Weights of a small mixture-of-experts language model, trained from scratch on English Wikipedia.
Size: width 320, 45.9M parameters.
Experts: 32 experts in each of 10 layers, a softmax router, a shared expert of 192 neurons.
Training: a variant of Muon for the experts, 327M tokens, 4996 steps.
Below are experts of layer 7 (counted from 0) of a mixture-of-experts language model. Rows are named gate (a neuron's input weights, with its number), up (a neuron's input weights, with its number) and show model dimensions 240-319. Each number is 128 + 32 x the weight over its row's rms, rounded and kept within 0 to 255.
Before each expert's rows: a language model's description of what the expert responds to. This comes from a sample of Wikipedia text that the model never trained on.

# expert 21
What it handles: Punctuation and symbols such as quotes, slashes, brackets, periods, parentheses, in URLs, math, tables and quoted titles.
gate0 [123 134 134 182 164  98 152 141  99 107 153 136  89 154 112 183 125  63 152 117 145 102 165 149 132 117 157  81 124  72  72 139 181 217 181 132 103  76 148 208 141 136  91 152 105 157  56 133 137  73 113 104  90 143 149 120 108  81  66 143 133 111 121 159 110 124 131 147 118 124  94 159 186 115 142 159 189 107 131  98]
up0 [209 100 169 164 139 142 108 106 120 158 138 124 141 159 119 160 178 139 130 126 121 139 135 167 172 162 109 165  84 125  78  57 169 149 159 202 130  61 142 162 165 159  88 130 149 151 102 132 177 134 133  98  17  59 142 103  76 112 117 116 199   0 107 132 113  70 109 115 128 166 124 166 221 136 119  99 162 117  90  89]
gate1 [104 145 167 197 135 103 177 166 141 140  70  86  85 153 131  90 147 138 133  83 132 130 144 112 177 111 158 135  97 127 157 109 144 131 130  78 131 204  74 177 151 143 118 157 128 116  98 141 145 102 131  69 136 117 149 116  76 105 125 142 101 161  79 137 108  81 134  93 112  93 125 123 158 117 163 150 127 139 130 113]
up1 [114 167 125 135 132 104 114 129 144 115 122 142  87 132 139 138 198 172 100  85 140 134 164  92 162  79 114 127 135  94 114 173 122 131 112 101  81  41 117 140 210  78 158 104 126 134 138 155 110 161  82 107 109 100 134 123 140 133 136 124 147 147 103 191 105 200 146  98  82  89 188 144 146  86 121 143 125 122  90 123]

# expert 0
What it handles: Latin word endings in species and genus names on taxonomy pages, such as Clus-ia, Sanzin-ia, Epimact-is, plus some names in tables and lists.
gate0 [ 50 103 122 165  87 124 118  80 146 120 104 160 138 120  82 196  93 110 120 190 135 115 107 124 100 144 144 162 150  90  94  88 117 126 148 163 112 128 172  99 114 135 168  52 197 149 108  46  95 165 134 125 172 123 117 119  77 107 193 114 124 116 110 178  84 159 134 110 159  90 102 114 142 179 107 122 127 148 144 164]
up0 [ 76 124 128  96 171 146 130 120 176 184 119 154 152 128  63 152 146  73 148 111 170 139 117 129  96 137 146  84 107 105 128 116 147 124 126 170 112  94 155  59 144 152 152  59 173 116  99 120 119 113 174 126 178  95 102  92 182 206 155 119  77 123  90 112 191 189 101  98 144 154 173 118  79 105  94  68 128 154 124 183]
gate1 [109  95 170 136 109 148 152 184 125 143 136  99 151 176 148  68 120 140 121 114 124 151  80 118  97 109 172 107 138 116 152 113 156 117 180 112 127 167 166  92 117 153 115  96 116 152 119 153 123 128 142 100 124 140 119 195  86 150 126 107  46  84 142  93 143 121  69  63 107  95 141 147 120 175 145  93 100  83 115 115]
up1 [134 117 140 144  74 109 107 138  69 169 111  78 112 151 159  93 183 120 141  78  95 120 135 139  96 157 147 156 112 164 162 111 190 140 144  78 130 152 139 134 103 158 139 175 105  99 128  90 157 158 128 152 178  92 134 123 152  47 152 164  89 140 130  66  66 144 100 105 101  57 101 116 136 142 109 128 142 155 183  86]

# expert 12
What it handles: Second syllable pieces right after a word's first letter or start, such as t-um-or, con-jecture, trib-e, A-v-g.
gate0 [132 144 116 107 134  52 176 155 134 112 146 128 176 177 109 138 177 144 137 142 120  97 135 163 180 128 102 147 179 153 132 108  97 152 145 100 161 179 101 131 172 116 106 158 139 110 115 166 160 110 164 136  99 103 107 120 189 133 134 127  77 147 120 137 162 183  85 123 161 106  81 188 153 139 134 124 149 125 131 132]
up0 [140 113 203 143 144 128  71  81 115 220  97 114 124 122 135 159 129 185 126 118  94 101 132  87  96  94 153 102 112 171 121 168 102 134 113 115 120 128 140 111  83  75 125 122  97 151 151  92 133 130 113  77 168 193 164 114 151  95  95 102 167 139 169 116 170 112 131 111 119 132 134 147 165 169 176 107 136 148  84 135]
gate1 [168 148 108 147 173 149 133 116 141  63 119 176 103 160 152 129 150  96 132 173 110 107 109  82 167  84 121 144 172 144 124 155 183 126 153 158 137 147 137  95 122 109 134  81 128 131 124 170 160 173 125 175  88 128 145 147 140 119 104  78 160 138 124 163 144 164 109 139  79  57 108 121  82 117 118 167 147 111 125 163]
up1 [108 196 164 158 109 126 169 143 171 194 130  90  74 149  97 157 192 141 173 137 112  88 128 154  97 152 100 179 191 112 183 103  97  90 162 138 144 127 134 123 103 199 139 144 125  94 143 135 105 100  85 150 111 112 146 182 138 140  81 159 162 178 116 118 128  96 120 172  82  95 150 159  88 144  70 102  57 205  91 115]

# expert 23
What it handles: Full stops ending sentences, often fused with the word, and decimal points inside numbers in climate tables, as in 49.1, engineer.
gate0 [132 143 163 135 108 139 173  82 194 121 131  75 136  99 145  92 179 165 148 105 144 147 168  84 128 117 161 109 134 127 124 105 170 119  85 150 154 207 115 153 151 117 141 130 128 111 101 158 128 234 100 130 139 125 169  60 138  99  92 115 124 106 117 169 146 113 171 123  49 103  99  99 156 139 139 127 161 203  82 159]
up0 [119 128 136 125 140 160 102 125 143 121 119  49 164 146 147 144 108 123 116 124 139  63  90 113 109 110 133  99  86 164  89 115 132 119 161 164 145 139 121 144 153 143 122 117 161  61 117 135 108 146  75 113  86 171 122 163 152 120 127 138 181 104  68  83 113 159 161 130  81  60 178  81  71 138 137 122  93 130 136 153]
gate1 [ 90 128 101 173 154 136 114 120 131 149 157 126 129 106 111 165 145  41 139 118 135 128  80 134 105 169  84 159 141 100  77  87  97 116  96 105 191 133 171 170 222  91 104 124 146 123 199 183 130 195 163 152  90 154 116 162  87 149 146 121 110 162 166 160 191 102 125 186 137  81  90  87 123 107 144 119 124 124 128 109]
up1 [116  97 101 105 164  55 172 120 147 139  87 150 120 178  72 131 103 117 112  99  88 110  47 128  90 112 104 129  63  83 127  90  80 141  92  96 119 152 111 161 167 119  95 151 114 138 112  90 120 170  44  95 193 124 132 154 136 137  68 152 127 111  84 138  57  95 157 176 140  87 205 103 137 130 150 108 111 157 144  89]

# expert 13
What it handles: Word-final pieces of names and nouns, mostly plural endings like s, es, ers, ins, ors, and also "they".
gate0 [108 126  87 178  69 147 193 162 162 162 139 145 129 115  91 101 100 131 111 169 110 174 132 179  94 148 133 154 155  39 158 139  86 136 124 150  71 116 107 120  90 106  99 128 115 171 146  62 110 137 115 126 103 147 130 183  62  51 140  69 169 139 134 169 110  94 132 115 174 103 131 133 133 165 164 112 120 103  85  97]
up0 [212 137 116 132 124  88 200  54 133 160 136 113 117 107 117 146 143 127  96 131 151  58 157 117 147 136 129 117 116 132 110 167 104 143 160 119 111 109 142 113 120 117 139 103  94 195 145  80 124 116  60  48 133 126 133 191 109 167 144 123 209  97 123 191 106 165 171 126 134 146 158 166  52 160 170 137 132 123 132  75]
gate1 [150 133 120 118 142 127 154 143 110 156  90 102 133 140 123 102 205 179 158 117  98  35 100 139 148  65 168  88 126 114  98 110 134  81  94 136 164 142 147  89 127 108 124 153 125 127 132 156 131 145 163  91 125 151 161 157 118 150 110  92 160 128  73 143 161 188  79  68 110 161  79 166 142  72  71 100 164 128 139  74]
up1 [137 133 120 104 140  98 163 145 131 173 145 132 169  80 121 129 200 132 140 131 170 136 146 145 195 102 128 128  87 151 148 160 149 145  86 174 154 128 144 129 123  97  85 128  99  66  93 131 159 139 140 186 114 128 118 149 128 102  85 105 106 123  70 167 178 160 150  95 130 178  91 146  75 151 141 110 166 133  97 141]

# expert 27
What it handles: Common English first names like John, William, David, and pieces completing sports team names, such as Sporting, Fighting, Springfield.
gate0 [161 140  89 121  95 184  97 142 180 135 120 134 130 109 184 118 142 123 128 107 105 172 133 150 156 187 147  88  89 121 109  95 155  89 160  86 120 137 122 175 187 120 144 110  95 120 111  96 113 114 161 119 136 124 111 170  95  74  70 216 128 152  89 169 162  72 167 106 140 146 113 150  94 201  81 146 152 181  91 109]
up0 [112 112 137  92 109  74  45 171 104 102 118 135 134 202 123 163 136  66  69  70 125 190 112 108 139 149  83  92 139  74 108  86  81 116 158 179 161 129 143 103  85 137 141 113  85 141 154 138 108 142 161 132 113 150  73 109  42 104 138 127 124  81  92  94 140 196  89  90 118 147 128 186  83 139 145 168 113 165 160 124]
gate1 [150 157 126 157 173 149 139 144 117 135  74 115 109 141 101  82  47 107 147  99 194 117 164 165  90 115 173 114 139  70 145 142 115 103 149 142 126 116  85 145 136 152  46 101 149 153  67 114 138 106 195 134 146 113 167 164 120 150 155  82 141 118 170 118 156 100 171  78  97  62 136 118 151 139 146 139 147 154 153 155]
up1 [129  90 142 145 109 135 113 130  72 120 173 138 103 121  78 147 144 123 134 132 165  74 136 131 113 125 168 120 113 149 106 131 165 156 107 144  99 159 136  92 108 143 106 143 117 110 129 103  95 124 134 113 169 113 172 137 124 137 126  54 152 190 108 156 150 158 208 132  99 103 177 142 137 181 178 166 124 151 120 129]

# expert 11
What it handles: Head nouns naming a work, group or institution after the or a modifier, such as film, album, song, production, series, school.
gate0 [148 189 132 115 113  80 170 139 121 140 141 120 124 137 146 162 149 147 156 118 119  98 149  82 105 137 125 157 115 124 119 172 145 208  62 146 136 142 139  87 120  48 135 131  91 120 130  83  68 108 170 175 157 133 149 144  91 167 128 193  63  95 136 161 129 109 158 172 163  79  63  71  79 144 122 118 152 139 154 151]
up0 [171 156 198 158  96 134 111 125 122 120  84 206 138 130 156  98 126 194 144  96  93 172 102 105 133 165 130 155 142 129 125  83  99 148 163 138 125 104  79 106 121  90 157 155 133 155 144  90 144 149 159 127 126  88 108 138  81 119  98 137 150 131 130  84 164 132 124 134 115 121 128 118 152 155 168 108  69 180 146 148]
gate1 [128 120 118 158 137 151 154 105 102 139 133 123 108  89 148 141 154 148 100 123 131  63 128 105 154 137 114 167 154 130 114 203 105 110  91 155 119 214 160 130  98 118 146 129 210 168  94 136  52 123 150 125 129 166 149 126 149  81  85 126 114 127 113 126 137 116 148 132 149 152 171  63 113 143 106 165 133  93 107  88]
up1 [138  88 168  95 179 101 137 111 142 138 160  97 128 128 173 128 124 170 149 137 109 121 100 167 110 156 123 128  91  93 145 155 115 109  54 139 111 149 141 194 132 124 202 116 159 134 116 123 134 112 181 108 115  86 127 133 117 133 196 108 141 164 126 139 132 120 121 136  98 114  94  90 167 112 121 145 144 110 111 146]

# expert 8
What it handles: Verbs or their inflection pieces in narrative and plot summaries, often after a name or pronoun, such as took, tort-ures, forg-ets, reached.
gate0 [144 157 106 171 135 155 168 151 110  96 167 144 116 104 125 139 116  94 105 170 154  50 133 166 129 119 164 146  87 131 138 129 159  90 190  94 134  76  98 126  95 150 128 121 130  42 153  77 101 122 128 106 106 148 139 139 140 222  98 176 105 178 110 190 123 131 158 129 123 165 191 142 153 140 134  79 197 112 132 127]
up0 [153 145 162 112 143 120 128  84 130 226  96  85 102 118 127 132  96  88 176  94 133 107 148 156 175 157 153 142 139 101  93 142 140 127 206  88 139 109 162 135 109 118  31 126 208 199 106 160  76 140 148 103 109  97 111 142 122 140 158 153  73 104  68 169 106 143  82 114 172  93 110 154 156 140 218 171 131 133  99 127]
gate1 [ 80  90 101  69  98 133 112 125  99 166  82  99 102 126 173 175 107 111 193 141  96 144 141 140 174 138  54  89 147  94 163 163 179 121 134 110  96 148 134 105 121  93  61 110 124 178 160 152  83 144 154 104 120 145 128 113 186  91 181  67  94 111 106 160 124  96  62 134  96 122 109 120  87 138 133 118 149 118  73 148]
up1 [108 110 106 147 102 175 117  99 170 103 140  53 125 133 108 139 154 171 116 139 158 117  75 115 119 157 122 218  78 184 127 198 173 120 152 151  93  75 122 178 130 125 151 126 131  81 149 127 154 178 153 152  50 100  76 143  89 115 110 116 118 128  84 114 123  95 138 131 116 124 115  86 126 127 109 163 110 126 174 139]